{"experts_per_token": 4, "d_shared_expert": 128, "activation": "swiglu", "head_dim": 128, "norm": "rmsnorm", "norm_eps": 1e-05, "rope_base": 10000.0, "attn_scale": 0.0884, "init_std_o": 0.0055, "init_std_up": 0.022, "beta1": 0.95, "decay_fraction": 1.0}
Below are experts of layer 2 (counted from 0) of a mixture-of-experts language model. Rows are named router (the router's row for the expert), gate (a neuron's input weights, with its number), up (a neuron's input weights, with its number), down (a neuron's output weights, with its number) and show model dimensions 0-95. Each number is 128 + 32 x the weight over its row's rms, rounded and kept within 0 to 255.
After each expert's rows: a language model's description of what the expert responds to. This comes from a sample of Wikipedia text that the model never trained on.

# expert 5
router [150 130 157  66 156 101 101 165 110 171  59 166 151  79  96  96 115  90  86 134 108 112  88 102 117 156 131  95 119 140  79 142 123 104  95 126 102 123 112  96 114 113 117 182  81 123 139 130  90  71 108 156 167 135 119 127  74 120 125 142 115  91  77 127 169 125 169 140 118 109 124 125 146 150  77 145  51 122 163 182 124  90 111 133 165 196  86 156 112 161 157 201 145  72 150  97]
gate0 [152 145 143 167 140 150 165 123 139 127 138 149 114  77 113  88  57 163  97 126 126  68  74 110 124 143 148 131 111 116 106 111 171  86 115  74  94 107 145 160  81 219 130  82 141 181 127 121 184 141 116  74 151 152 115 182 106 209 139  97 150 155 119 149  46 187 132 132  90 115 152 165 183 114  78 127  85 125 177 144 145 171 152  73 148 138 162  70 119 140 144 136 145 132 110 172]
up0 [107  90 112 123  88 131  92 144  87 143 100 166 161  87  96  77 160  61  90  79 144 194 151 171 156  90 133 122 186 118  93 137  97 134  65 209 163 151  71 111 191  63 146 172 156  73 144 133  97 130 111 142 132 144 117  98 114 140  96 120 101 152 112 121 171 107  76 164 147 176 152  89 173 148 127 221 155 162 167  75  81  74 136 183 120 100  87 138  96 186  76 147 138 127 110 110]
down0 [151 136 164 186  78 166  64  94 120 138 173 134 129 120 133 144 180  69  84 152  82 140  79 155 178 156  93 131 134 126 145  97 153  62 118 105  64  59  92 153  95  63 158 155 136 128 128  96 150 106 123 104 138 133 106 174 193 101 162 142 123  76 155  61 120 145 124  97 101 134  95 123 144 167 133 148  57 139 213 129 109  61 116 104 112  83  54 172 144 146 103 119 157 150 124 174]
Noun and verb suffixes. Word endings and nouns like work, use, found, -ation, -tions, -ship, -ism, usually followed by of or in, in descriptive prose.

# expert 13
router [144  71 167  94 173 124 115 181 123 113  51 100 101 111 100 112 145  75 175 127 115 141 110 124  98 135 133 101 118 165  99 105 164 182  74 167 129 164 171 100  74 138 106 106 119 150 120  90 126  78 129 174 155 182 108 136  99 133 128 109 103 112 114 152 160  74 119 134 109 103 148 152  95 132 134 147  96 184 142 140 120  76 115 148 203 191  98 138 108 160 156 141  75  84   0 138]
gate0 [128 127 153 155 123 161  78  86 109  37 132 137 141 127 167  99 128  79 136  94  99  90 147  72  81  96 149 198 100 153 156 163 167  94 106  87 166 122 106 153 119 154  92 165 131 128 134 129 144 143 121 103 157 137  45 137 140  76 144 213  91 185 154 132 106 134 150 163 107 155 100 151 130 102  97 119  96  85 155 107 104 172  80  85  72 130 137 146  47 162  61 112 115 125 152  43]
up0 [167 153 147 135 131 100 217 176 151 156 120 139 162 154 122 132 123 163 162  75  68  71 158 143 127 162 158 104 146 197 151 116 150 125 107  92 103 155 181 120 103 100 167 139 129 146 195 159 109 142 128 111  86  87 161 118 152 155  92 116 122 102 105 124 139 180 124 153  93 153  51 112 131 101 133 108  69 120 112  94 124 124  89 139 125  73 112 115 103 177 180 142 153 101  80 117]
down0 [156 153 110 162 138  99  85 127 119  80 114  72 124 108 124 191  66  94 135 165 150  94  77 177  60 137 139 166 123 121 188 154 129 180 135 146 128 106 112 123  92 126 191 139 102 155 116 114 172 160 150 112 121 122 103 134 158 140 117 134 161 147 150 152 115 137 147 136 113 135 103 104  96 166 147 128 163 102  55 146 106 195 193 144 104 132 121 182 169 176 103  83 112 135  95 159]
Table separators and "based". Pipes, slashes, semicolons and dashes between numbers in tables and score lists, plus "based" in phrases like "Chromium-based" or "based on".

# expert 33
router [140 108 163  94 192  65  43 174 196  94 100 105 148  99 110  88  90  94  98 131 147 116  83 105  61 200 209 132 125 123  90 111 178 118 134 157 142 132 113  99 132 130 144 111 138 174 125 115 137  57 144 138 184 137 146 151  91  87 177  89 120  92  85 130 194  65 181 112 161 102 128 186  95 133 164 110  90 154  72 136 160  89 130 183  98 118  86 164  99 157 105 198 114  91 135 105]
gate0 [105 196  87 195 146 159 117 106 147 147  86  95 125 112 125  85 145  95 153 139 162 166 109  90 168  87  99 154 131 101  64 139  92  91 150  87  77 115 106 108 215 101 100 132 144  92 131 125 132 115  47 102 173 119 170 134 138 104 136 112 178  78 159 114 106 110 165 123 169 108 128 118 130 163 111 144 116 139 111 158 181 140  84 140 112 182  86 140 148 122 149 109 162 109 167  99]
up0 [119  76 163  95 150 123 114 141 139  79 170 152 115 108 104 167  96 115 164 135 124  91 135 117 130 173 154  78 110 111 192 149 192 179  75 151 157 155  86 117  69 179 169 105 127 173 124 113 144 135 216 120  88 161  57 155 133 158  88 121 122 184 114 119 140 101 106 124  74 111 129 110 123  78 127 119 134 140 136 106  96 108 190 124 138  74 157  95  97 176 107 158  78 181  98 158]
down0 [178 179 186 117  87 105 129 117 153  92 154 198 165 167  33  96 101 139 114 115 122 107  90 152 172 143 199 107 156 117 146 197 167 119 130 186 106 106 114 110 134 192 114  79 102  89 118 114  84 129 160 135  44  84  89 105 111  84 116 147 124 113 181  84 126 129 110 157 161  89 178 148  99 199 129 132  67  99 184 154 132 183 102  84 123 110 129 204 114 144 133  72 105 117 106 145]
Line breaks and list bullets. Paragraph breaks and list-item dashes right after section headings in lists and tables, plus word-initial capitals like B, W, Har.

# expert 12
router [124  95  82 102 137 157 107 107 161 123  84 135  71 152 104  92 139  71 155 113 137 104 113 160  94 106  98  69 131 146 135 110 123 215  84 145 125  99 104 104  77 167 144 154 130 149 132  68 119  78 147 128 174 127 146 141  60  85 148 118 136 135 129 160 156  62  85 172 145 110 171 149 109 128 163 147 100 170 108 162 115 125 126 180 129 232  95 152  82 157 125 142 141  97 121 170]
gate0 [120  87 138 131 132  98 168 138  98 139  77 141 158 136 160 137 111 130  77 101 157 183 128  99 152 114 157 165 179  68 189 187 201 152 109 131  91 167 169 173 104  76 180 122 113  81 132 115 142 151  79 140 119 145 115 112 160 153 101  82 145 172 104 122 122 152  53  97 112 115 100 126 187  96 134 156 139 206 115  94 110 137 138 102 168 100 182 103 150  90 140 157  76 144 234 153]
up0 [133 149 112 137 138 150 171  98 103 200 109 172 116  66  90  85  78 189 105 164 136 160 110 137 183 155 183 128 216 110 100  80 130 131  72 101 136 161 156 112  98 175 148 131 103 127 147  90 156 135 137 107 111 102 135 155 141 144 104 114 101 123  69 130 102 109 160 169 164 119  45 112 142 134 177 118 169 177 103 168  86 137  85 155 173 202 146  96 122 158 131 147 191 196 112 103]
down0 [128  69 145 153 121  97  60 109 121 170 141 104  78 163 142 177 139 124 109 169 105 147 136 131 170  76 150 161 169 145 132 133  92  91 119 101 125 139 183 163 110 188 135  60 129 132 121  91 137  73 172 175 129 109 181 112 138 120 146 134 105 103  80 137 151 167 121  53 140 123  81 121 113 145 109 102 137 159 119 173  47 118  94 159 168 148 106  90 150 115 134 195 142 167 105  97]
Common nouns, table units. Frequent nouns such as years, season, film, census, government, plus table pipes, %, lb and km units in election and infobox data.

# expert 2
router [166  97 131 122 143 122  81 158 142 106  89 174 118 116  97  74 102 129 150 179 126 123 152  95 105 138 138 114 105  99 133 130 180 157  86 132 137 153 134 131 172 188 125 155 103 103 128 125 121  87 140 158 154 187 150 143 151 156 100  71 131 123  96 119 182 173 169 172 126 121 128 104  95 146 136 120 165 118 186 128 128 102  80 145 139 155 107 168 135 178 131 134 110 200  99 101]
gate0 [121 160 123 165 174 103 152 165  68  88 133 116  77 149 163  26 124 171 102 125 126 138 122 129 126 110 106 175 104 150 145 176 133  87  64 114 148 105 107 173  82 140  47 110 138 152 126 116 123 185 121 122 187 136 132 101 138 158  86 139 126  98  76 120 155 100 133 123 134  91 120 180 103 151 140 147 119 139 181 142 109 112 103 122 132  87  59 154 154 165 131 121 118 108 115 111]
up0 [111 159  95 159 162 134 103 119 107  91 120 118 109 125 156  15 108 196  90 159 142  87 113 128 146  97 109 119 121 126 100 161 125 104  63 116 143 114 125 173 108 121  51 121  93 124 122 115 169 139 152 123 189 135 149  87 142 165  97 148 117 101  83 114 109  58 121 125 159 112 114 141 105 163 164 174 110 145 202 170  95 142 111 157 152 106  83 122 159 175 129 161 134 152  80 128]
down0 [124 153 124 143 108 136 116 143 126 176 151  97 118 111 213 160 141 133  76 148  70 107 111 149 114 113 122 129 103 138 113 155 176 109 119 126  93  60 163 118  73 157 128 127 120 121 101 101  88 106 126  99 122 202 102  69  75 142  85 148 158 102 104 197 137 162 106 143 156 150 122 165 109 160 124 115 176 169 164 153 172 125 165 111   9 143  67 167 107 104 204  73 122 130 151 104]
Copulas and as. Forms of be and become (was, is, been, became) plus the preposition as, often after he/it, as in served as a church.

# expert 4
router [146 125 158 101 138  80  33  89 123 144  66 170 115  71 110 192  70 147 113 123 143 164  90 110 126 169 127 108 119 133 104 115 107 138  56 123 153 156 156 110 108 145 118 126 123 132 146  96  96  43 110 152 153 112 137 142  71 121 153 113 127 110 110  92 188  95 125 123 102 130 140 129 151 154 217 144 156 166 133 139  42 157 106 132  97 162  86 108 100 126 101 163 100  96 146  21]
gate0 [ 98 126 146 174  78 151 103 139 138 138 129 208 112 133  67 205 160 143 109  90 173 121 120 152 119 111 131 103 105 128 126 146 128 164 123  89  97 134 124 130 153 133  96 127 161 164 113 117 122 166 141 169  84  87 132 122 117  72  77 116  93 105 139 109  88 159 140 129 134 145 145 129 136 127 127 134 137 117 179  96 126 120 101 157 108 108 143 163 132  61 126 151 113 110 139 164]
up0 [138 138 142 101 189  96 153 118 118  96 152  37 132 124 177  30 112 130 167 155  97 147 154 118 145 137  75 159 122 131 135 123 140 109 154 176 180 117 160 131 103  92 177 116 112 111 168 130 121 108 131 114 154 155 103 130 126 189 193 158 155 128 100 181 148 110 125 134 137 111 135 112 122 138 136 106 143 134  77 151 130 162 132  98 162 132 155  92 154 194 138 114 147 145 124 119]
down0 [160 122  83 171 147 153 176 130 114 122 134 117 169  84 118 127 100  85  45 116 155 148 106  81 131 120  96  89  33 192  91 134 102 128 162 137  63 123 130 132  92 112 155  97 128 132 130 123 128 164 152 156 112 155 109 161 137 136 109 159 165  59 124 133 118 131 102 139 108 130 172 135  63 122 164 132  85 144  72 119 129 162  89  97 140 119  86 143 135 162 133 112  84 126 142 105]
Word-internal name fragments. Short letter pieces inside foreign or unusual names and words, such as Ball-an-tyne, So-he-e, C-osh-octon; also number before "of".

# expert 19
router [153  77 127 137 148 115  63 119 184 150 117 147 109 139  98 142 127 104  90 178 142  98 126  96  83 123 129  83 135 176 107 149 169 145 102 135  85 101 140 126  79 122 151 167  93 160 132  66  97  47 107 108 150 176 117 165  62 174 138 173  93 133  79 164 162 126 116 136 138 113 132 148 134 113 152 169 159 159  95 179 124  73 139 132 167 148  76 153 108 133 125 134 149  85  59 120]
gate0 [170 109  62 136 128 115 147 122 141 148 123 126  95 139  91 132 156 157  85  78 118 188  63 149  93 149 120 104 152  98 101 107  62 143 116  81 146 139 121 158 128  95 131 112 143 125  75 135 130 106 130 144 143 101 139 162 167  91  93 145 107 145 161  95 101 164 140 114 180 165 108 118 156  74 163  50 136 160  75 117 134 188 144 111 104 119 119 120 107 101 106 148 144 101 203 125]
up0 [159 125 124  90 107 124 123 114 121  77 173 100 141 132 161 133 166 138  37  80 159 130 105 157  43 155 102 133 149 107  85  86 114 125 117 169 168  74 102 194  95 121  90 152 141 143  97  97 115  91  98 126 159  97 129 143 146  88 112  93 149 123 122 168 173 135 111 131 114 121 124  57  79  76 152 100 134 118  48 106 144 158 134 129 126 102 129 170 124 115  99 158 132  79 139  92]
down0 [112  87 149 118 112  78 111 142  95 120 159  74 117 171 192  59 143 162 153 110 126 143 110 108 103 125 149 156  90 163 103 141 182 138  97 114 136 180 163 158 165  94 157 113 198  76 127 145  76  69 186 180 152 130 154 159 160 163  60 154  84 125 181  30 168 152 124 123 126 108 134 137  82 160 152 147 174  81  61 142  64 126 139 147 110 104  87  96 144 162 135 173 166 139 195  98]
Served, for, headings. Function verbs like "served", "used" and the preposition "for", plus === heading markers and list-item starts such as "Website" or "Bi-".

# expert 28
router [136  87 201  86 131 122  76 164 158 120 117 155 174 106 103 126  97 106  98 120 113 129 160 158 109 135 154 219 141 179 175 101 139 188 100 144 126 150 103 123 129 103 106 117  29 176 134  78 144 109 153 152 180 111 123 147  76 137 186 126  92 140  95 128 146 154 119 133 129 193 139 136 147 128  95  98 141 135 118 151 123 102 118 145 147 123  78 119  86 140 122 155 136  60   8 124]
gate0 [ 95 101 124 166 144 120 140 105 160  99 185  53  82 132  89 101 188 117 139 135 128 208 134 105 139  66 118  91 135  94 146  61  95 122 125 111 114 122 124 119 125 114 119  81 156 118 163 117 141 115 172 193 187 136 107 156 124 123 182 107 128 132 108 145 163 139  76 110 174 104 128 143  77 103 168 158 134 132  89 169 105 134  81 206 156 110  98 119 121 118 117 125 173 167 126 168]
up0 [182 198 105  95 130 139 125 102 129 114 161  52 147 110 120 137  97 145 130  96 147 112  97 131 164 104 168 138 100  90 178 146 123 205 159  99 149 138 123  87 105 162 126 187 112 133  88 107 164 106 144  78 137 160 110 130 155 116  78 125 163 112 152  41 132 104 119 145  75  95 166 138 106 111 144 171 105 152 172 106 104 131 134  69  74 121 191 116 188 107 146 117 175 139 140 105]
down0 [124 125 130 120  87 164 152 125 120 144 164 143  99 127 113 137  87 118 132 105 126 161 156  87 112 126 149 120 109 156  91  99 108 172 146 162 184 135 136 145 175 118 102  93  81 132 141 138 104 169 147 156  96 136  96 140 176 109  83 113  97 146  60 138 104 138 138 126 138  50 139  98 172 170 124 125 147 168 151 113  69 113 138 112 240 149  68 110  80 141 143 106  66 145 148 139]
Sentence-opening discourse words. Discourse openers such as However, According, This, These, and nouns following possessives or "of", like similarities, history, album.

# expert 23
router [130 110 154  93 170 144  37 142 156 129  74 119 150 119 135  64 117 115  86 124 126 131 162 117  78 164 117 144 123 134 132  99 110 178 125 139 136 123 148  96  67 155 125 100 111 166 128  82 125 104 134  80 161 157 162 100 118 166 155 161  85 108 107 184 140  95 120 157 150 100 149 132 132 121 136 143  96 186 127 119 131  95 137 163 117 135 105 122  94 154 107 145 115 188  29 119]
gate0 [ 81 142 211 110 131 116 140 132 173  99 167 161 141 143 104 123 154 134  76 111 181 121 128 152 121 113 123  95 121 167 131 107 154 107 179 164 129 143 126 146 128  64 168 101 142 181 109 153 132 167 120 111 138 112 140 124 142 141 125  62 110 137 105 116 105 102  48 136 108 168 185 130 138  95 114 164  37 104 148 151 160 151 119  67 152 193 147 179 140 143 147 143 102 187 126 107]
up0 [168  87 162 173 108  85 117 137 111 176 108 125 221 216 101  99 113  62 157 166 181  86 174 119 151 170 166  69 109 114  70 136 130  87 151 135 143  57 111 142 158 143  73 142 142 144 132  71 152 200 101 189  65 179 110 151 162 148 160 124 100 150 164 162 158 161 130 167 150 149 155 122 183 108 131 120  90 114 112 115  93 123 162 133 132 112 106 142 143 145 186 151 178 150 161 115]
down0 [124 124 184 109  90  92 117 142 161  72 146 127 112 117  80 110 100 137 193 145 102  68  76 158 128 160 129 125 113 103 114 205 147  74 167 158  82 102  46 118 141 172 140 100 145 105 177 101 117  91 150 122 133 140 168  98 145 135 162 146 105  73 186 163 162  87 193 124 136 147 127 130 168 146 138 128 148 134 139  97 122  88 101 124 169  61 184 102  70  98 123 143  62  97 180 150]
Comparison and contrast words. Comparative and contrast words like same, different, similar, another, while, however, lower, better, plus LaTeX braces in math.

# expert 40
router [144 187 133 146 220 132 109 152 123 146  86 140 184 153  80  90 151 115 180 157 160 120 109 108  58 130 144 118 122 122  83 116  94  98 147  86 132 118 144 147  91 104 116 179  97 113 162 121 118 123  72 144 123 116 143 116 131 110 144 102  75 129 115 103 156 116 114 178 144  85 172 151 177 122  84 113 198 128  94  77 138  73 121 134 203 142 153  96 192 144 114 170 167 146 144  87]
gate0 [139 158 105 139 100 147 108 156 118 118 161 130 119 173  88 124 143 153 144 127  96 145 145 110 139 160 158 175 159 155 130 145 114 126 201 169 183 158 116 127 158 153 125 128 115 118  78 148 133  80 156  85 218 141 146  58 146 110 124 169  91 112 125 156  65 142 136 150 142  96 187 133 116 106  93  93 121 126 151 135  99 162 125 152 128 181 143 113 120 169 185 137 115  84 141  99]
up0 [102 172  66 161  85 150 161  79 155 156 138 122 158 149 156 142 104 134 135  97 138 215 166 150 147 141 177 169 135  82 176  75 109  92  98 127 160 107 165 122 163 145 108 119 121 137 119 160 176 167 139 138 206 131 182 162 191  72 196 109 116  94 124 125  95 149 183 191 151 107 107 135 167 159 149 113  83  77 153 114 177 137 101 142 112 144  95 139 132 140 176 129 126 107 123 151]
down0 [122 123  90 113 168 132 115 135 122 160 172 140 184 109 167  88  85  75 145 109  73 117 174  70 132 165 130  91 118 140 199  98 171 151 139 130 173 126 133  95  90 140 147 111 148 120 119 154 118 125  91  70 168 120 168  94 100 135  80 150 136 144 130 119 137 123 125  47 134 108 153  99 187 166 149 111 155  83  84 131 152 114 116 125 143 161 116 140 157 131 109 130  47 115 113 157]
Auxiliaries and infinitive to. Auxiliary and modal verbs had, has, would, can, not, only, and infinitive "to" before a verb, like continued to exist.

# expert 32
router [188 104 136 102 135 132  53 124 127  87  87 165 153  79 135 132 138  76 105 133 129 143 152  98  77 154 149 135  71 139 147  85 180 139  83 148 104 165 131 134 120 106  84 130  97 192 147 145 110 150 163 146 160 165 141  98  87 160 114  96  72 115 112 161 191 135 132 115 168 103 154 124 109 151 148 122 104 158  96 106 118 115 143 130 136 145  97 156 111 131 111 149  86 149  28 118]
gate0 [170 181  83 155 133 113 120 127 142 162 144 182  94 153 206 137 139 156 141 193 146 121 126 122 115 129 173 168  82 131 153 180 158 155 120 151 123 154 144 137 156 117 104 157  96  89 149 199 145 113 118  90 182 134 147  87  73 171  85 110 150 164  96 148 176 110 138  99 107 192 141 126 165 160 111 172 126 121 122 198 134 101 127 139 137 142 125  63 157 102 126  63  92 107 132  87]
up0 [162 144 107 136 113 191 118 112 126 159 102  66 107 107 119 110 113 202 111  78  70 112  52  99 137 136 148 142  61 169 194 126 140 150  93 152  95 145 183 169  97 115 142  91 121  85 156 114 140 120 130 128 170 120  83  83 184 123 138 151 121 140 117  94 113 136 122 108 164 103 130 129 102 151 144  98 114 139 155 114 159 205 142 154 119  92 159  95 115 126 163 109 127 119 122 190]
down0 [155 140 102 131 199 130 112 126 153 156 177 218 136 144 130 126 164  81 108 113 170  96 142 139 151 144 133 134 123 116 145 110 198 123 131 157 139 150 113 134  89 161 110 139 124 118 178  61 124 141 115  93 125  78  84  96 166 109 106 199 128 110 114 106 111 105  95 114 128  92 185 141 149 162 118 108  99 147  77  92 126 122 113 173 190 151  89 155  99 140 155 142 110 111 158  61]
Demonstratives and table punctuation. Demonstratives such as that, this, same, so (at that time), plus commas, pipes and brackets inside numeric or name tables.

# expert 42
router [189 100 163  76 158  88 116 158 105 153  93  64 102 121 135  54  87 120 147 108 141  93 117  85  88 102 127 134 124 133 115 109 155 156 128 133 150 140  92 107 124 112 188 116 115 198 138  88  99 148 128 112 157 107 149 155  43 160 163 148 135 114  91  96 185  89 131 104  89 156 107 146 181  90 135 168 162 173 115 100 167 100  97 180 129 202 113 163 122  95  88 131 144 135  38 130]
gate0 [147  71 107 130 143 107 111 153 160 132 164 176 147 172  95 116 135 182 108 120 142 145 128  94 100  62  98 116 116 138 143 187 124 181 114 105 136 131  95 112 125 116 112 172 154 150 146 146 136 172  59 135  87 130 120 139 108 135 173  94 159 137 175 105 170 130 138 141 193 131 182 149 133 168  96 169 114 173 138 134 125 115 162 105 148  71 124 108 146 133  84 130 185 153 141 101]
up0 [158  72  64 186 148  80 148 115 135  95 162 126 110 153 106 105 122 193 134 111 172 131 176  75  92  45  80 156 176 152 110 136 119 152 144  99 100 115 141  94 109  86 148 154 178 157 138 191 166 191  84 132 114  63 143 153  97 149 163 121 128 134 161 112 143 159 123 143 193 106 155 124  98 142 124 131 117 144 135 121 120 164 152 112  95  90 192 105 191 129  77 119 160 150 107  99]
down0 [133 158 120 179  92 106 114 139 127 145 103  71 115 114 126 117 114 149 125  79 113 119  73 146 126 136  95  74 142 144 141 150 121 143  76 141  90 189 131 118  79 140 195 214 175 132 166 146  98 115  85 130 204 136  92 190 223  90 165 177 139  91 100 123 167 161 130 129 131  93 126  85 171 195  97 126  82 141 106 180 103 192 135 149 137 147 152 184  97 151 139 170 104 178 161 144]
Attribution by, infobox colons. The colon after infobox field labels (Owner:, Label:) and "by" introducing an agent, as in certified Gold by Music Canada or conducted by.

# expert 35
router [130  66  98 107  82 124 130 101  93 107  70 172 127 110 134  73 121 120 173  76 129 198 156  90  63 147 105 104 143 127 146 124  61 190 116 161 125 113 147  95 109 203 137 110 109 123 138  65  99 174  58 102 128 121 130 123  74 105 107 117  89 102 114 156 167 111 140 132 106 107 133 104 150  81 141 176  70 144 136 102 172 107 161 148 117 163 122  89 128 127 128 162 126 124 116 105]
gate0 [134 137 166 136 125  91  79  62 113 125 117 115 172 154 120 121 112 148 104 100 138 146 135 109 107 109  71 113 123 128  93 156 131 183 135  98 106 135  92  98 158 170 154 159 149  80 116 115  78 156 133 135  88  68 112 155 118  92  72 114 148 142 141 138 129  91 159 153 114 108 133 156 136 171 131 184 111  60 137 133 120 169  93 127  92 146 118 167 145 126  67 111 157  89 147 103]
up0 [129 119  58 186 158 179 194 128 117 160 183 133  67 159 124 149 144  90 116 143 180  93  60 174 173 123 159 115 166 133 186 124 150 116  69 185 131  90 159 120 118  55 128 167 109 138 128 159 120 111 117 112 133 134  77 114 199 140 176 147 122 145 133 119 141 127 129 143 150 131 174  94  92  55  81 112 121 160 124 146 135  76 129 139 172  89 130 109  99  85 180 114 145  74 122 197]
down0 [142 209 143 141  95 174 168 122 115 136 157 173 157 129 122 135 173 137 160 185 157 150 114 152 186  74 184 166 131 127 174  84 124 148 129 117 187 113 104 159 123  79  78  75 127 112 107  75 104 129 183 151  98 117  96 114 112  90  93 146 142 138 108 152 125 134 113  95 148 104 140 198 116 142  63 107 164 168 156 101 122 154 103 139 156 152 137 134 184  46 150 150 170 126 193 117]
Elections, sports, infobox fields. Verbs and labels in election and sports biographies such as defeated, won, represented, Born, Preceded, Succeeded, team, votes.

# expert 57
router [168  68 107 104 129 168  65 168 144 140  67 102 156  73 106  88 110 101  79 139 127 125 135 152  82 177 167 149 104 145 168  98 119 148  75 121 141 169 145  95  96 136 189 144  68 174 150  99 109  81 127 141 155 141 141 104  98 155 166 105  48 111  96 133 141 105  88 113 122 174 118 113 142 116 136 153 104 153 121 128 143 134 129 165 171 146  84 166  96 190  81 129 152  85 168 119]
gate0 [210 160 114 157 151 130 151 152 135 107 130 156 142  85 153 162 160 151 153  99 167 100 118 128 153 105 141 167 146 135 149  93  71 127  96 104 149 108 100 172 148 173 104 133 218 183 141 159 159 126 136 150 162 114 155 111 154 117 132 154  93 136 128 145 125 229 172 129 116 129 116 113 118  42  93 101 117 188  51 163  99 192 157 101 130  96 107  90 105 109 137  78 120 118 125 162]
up0 [198  96 146 123 130  54 176 135 129  73 172 116 172  88 146 110 144  85 112 145 113 180 151 129 134 115 163 172 124 162 160 144 167 129 101  97 155 164 150 149 182 117 164 106  97 166  81 134 145  74  93 100 142 122  96 141 117 104 137 112  45 186  82 159 195 143 134 154 129 164 145 127 166 151 124 119 132 150 169 105 112  98 120 147 171  59  90 140  98  75 148 172 144 114 151  93]
down0 [ 94 119 156 189 129 166 137 121 160 141 146 173 125 175 165 129 102  81  78 153 186  98  80 174  93 164 110 148 131 125  99  48 165 123 132  79 118 127 102 154 108 155 132 117 132 150 124 130 177 107 101 140 145 157 139 107 119 127  97 187 133 104 126  89  95 158 152 132  89 128 103 159 168  85 162  88 165 224 145 121 137 115 154 146 128 137 119 122 122 116 137 136 153 131  78  68]
Coordinate digits and modals. Two-digit numbers in latitude and longitude coordinates and tables, the word part followed by of, and modals can and could.

# expert 47
router [151  78 107 107 143 103  36 142 144 126  86 150 146  75 118  99 143 122 132 113 121 139  95 133 100 152 157 103 119 143 113  97 163 107 101 118 150 159 158 102  45 101 132 164  70 154 137  87 120  65 102 147 128 166 145 146 120 149 136 105 137 108  69 107 158 147 148 138 163 166 156 111 151  90 139 174 131 141  91 102 155 150 124 158 173 160  75 163 119 174  94 164 123 113   9 132]
gate0 [ 78 158 130 139 167 135 109 127 111 115 170 130 167 164 127 118  85 143 106 132 190 193 100 172 192 125 101  91 110 112 124 110 194 115 144  98 147 114 106  89 133 127 121 151 164 129 146 170  89 138 149 157 151 111 144 103 168  90 118  91 154 133 143  92 120 165  81  77 105 108 121 127 174 109 113  83 142 167  92 175 127 173 138 173 145 120 128 121  51 104  92  85 141 125 137 124]
up0 [130  95 133 125 112  71 152  69 123 149 141 112 143 158 119 114  93 115  85 167 117 123 112 118 123 124 117 151 148 178 111 129 147  58 128 110 134 125 108 101  89 107 129 120 108  32 141 134 153 107 110 146 125 139 122 156  79 116 136 115 160 157  99 106 153 164 123 135 127 103  92 117  94 173 146 144 139 124 135 185  46 152 119  90 137 135 156  94 116 143 107 133  89 128 106 131]
down0 [ 52 119 142 107 162 151 123  83 106 139 156 111 100  63 118 192 183 146 142 124 158 150 105  79 139 155 114  85 126  96 150 144 115 159 112 122 186 170 139 104 133 118 130 182 138 162 102 155  91 144  78 133 172 114 173 155  86 103 159 154 141 169 176 113  85 135  92 138 151 128 167 205 133 154 122 109  98 101 140 153 135 147 157 122 146 106  91 133 195 114 112 122 113  70  96 157]
Initial capital letters. Single capital letters starting names, abbreviations or binomial genera, like T., K, S, M15, plus "seen" after has.

# expert 34
router [149 187 162  98 158 116  44 120 157 116  54 120 100  97 123 127 115 144 141 157 130 141  80 123 112 178 155 111 111 179 117 122 136 167 130 124  86 153  92 121 155 194 150 184 135 137 119 131 102 114 114 152 187 198  83 105  85 148 107 113  99  97  80 141 194 131 112 105  60 108  96 144 140 114 111 156 145 133 136 145 114 152 162 130 131 170 104 166  47 135  91 178 200 127 137 101]
gate0 [ 92 122 143 124 139 125 151 121  71 120 162  88 159 157  91 164 114  96 110  88 134 178  96 137 122 103  93 151 144  96  77 104 105 101 108 113 167 119  72 121 132  64 117 137 164 145 195 103 103 100  86 128 129 114 127 120 188  85 123  96 115 119 163 117  98  68 124 137 108 139 134 111 179 164  80  84 122 161 138  97 109 144 144 118 146 107  89  86 124 127 124 135  74 100 205 126]
up0 [105  93 108  73 125  77  86 104 141 151 161 130  85 142 112 142 139 103 108 146 153  65  93  87 135 182 135 112  71 132 119 120 107 162  91 134 118 141  78 212 116 105 136 116  52 104 104 128  81  97  97 128 107 119 170 146 143 101 185 112 146 152 163 146 174 127 168 171 138 163 193 109 126 172 123 129 149 140 106 116 150  74 110 108 192 155  85 156 136 108 127 177 141 109 161 146]
down0 [156 103 129  50  94 139 166 161 135 123 103 121 126 111 130 123 106 151 152 132 126 139 169 124 110 103 135 134 127 156 158 104 140  96 116 117 119 129 129 150 125 155 110 135 162 162  70 124 145  87 215 166 193 167 103  92  95 114 105 118 185 144 173 113 151 161 102 180 163 106 130 149 128  92 119 114 107 129 174 138 156 140 167 155 128 170 111 139 175 160  96 150 125 165 144  77]
Common nouns after articles. General nouns right after a or the, usually before "of" or "in": number, variety, town, team, city, area.

# expert 50
router [158  92 139 113 126  73  76 142 142 118  86 181 110  80 136  78 126  99 150 161  90  44  88  95 144 114 159  74 115 142 105 137 139 113 139 117 104  51 133 116  89 142 111 155 102 192 119  62 162 115 129 180 143 152 140 140  77 105 138 132  91 142  92 184 179 108 135 109 133 107 124 111 134 129 130 137 106 165 135 151 139 153 142 169 164 138 146 135 125 145  78 118 111 196 139 106]
gate0 [148 122 102 103 100 207 147 147 182  89 247 150 132 127 172 115 110 143 104 163 117  71 160 149 203 127 107 134 175 105 108 138 130  79 122 118 111 112 177 153 165 118 159 107 142 130 105 111  92  95 115 180  97 123 104 128 128 118 125 166 139 102 212 112 119  97 162 107  66 161 152 117  67 127 114 147 132  89 156 141 124 130 151 137 163 104 171 123 142 109 112  77  87  90 164 119]
up0 [126 137 168  76 144 182 114 159 111  91 156 143 123 128 158 139 121 105  62 161 150 138 188  76 120 172 191  65 127 131 149  68 181 123 126 136 194 131 184 127 163 139 140 157 158 145 123 117  80 135 100 161 131 156 166 126 107 148 166 159 110 139 133 136 159  98 144 108 101 165 142 125  82 153 136 178 163  79 100 126 188 176  92 125 120 100 164  86 108 125 119 105 126 120  95 167]
down0 [138 135  78  90 142 152 177 144 158  53 142 118  92 105 185 138 126 138 105  72 100 107 192 161 117 164 163 176 149  99 183 111 169 136  91  84 186 107 125 129 159 105 127 114  97  85  91 121 119 141  84 174 100 126  76 127 110  91 108 199  81 173 153 133 167 124 138  56 183 148  49 110 157 131 138 114 137 155 138  93 109 160 161  88 138 112 129 189 124 163 125 132 144  66 111 142]
Articles. Definite and indefinite articles the, a, an, The, mostly after prepositions or at sentence start, followed by first, same or new.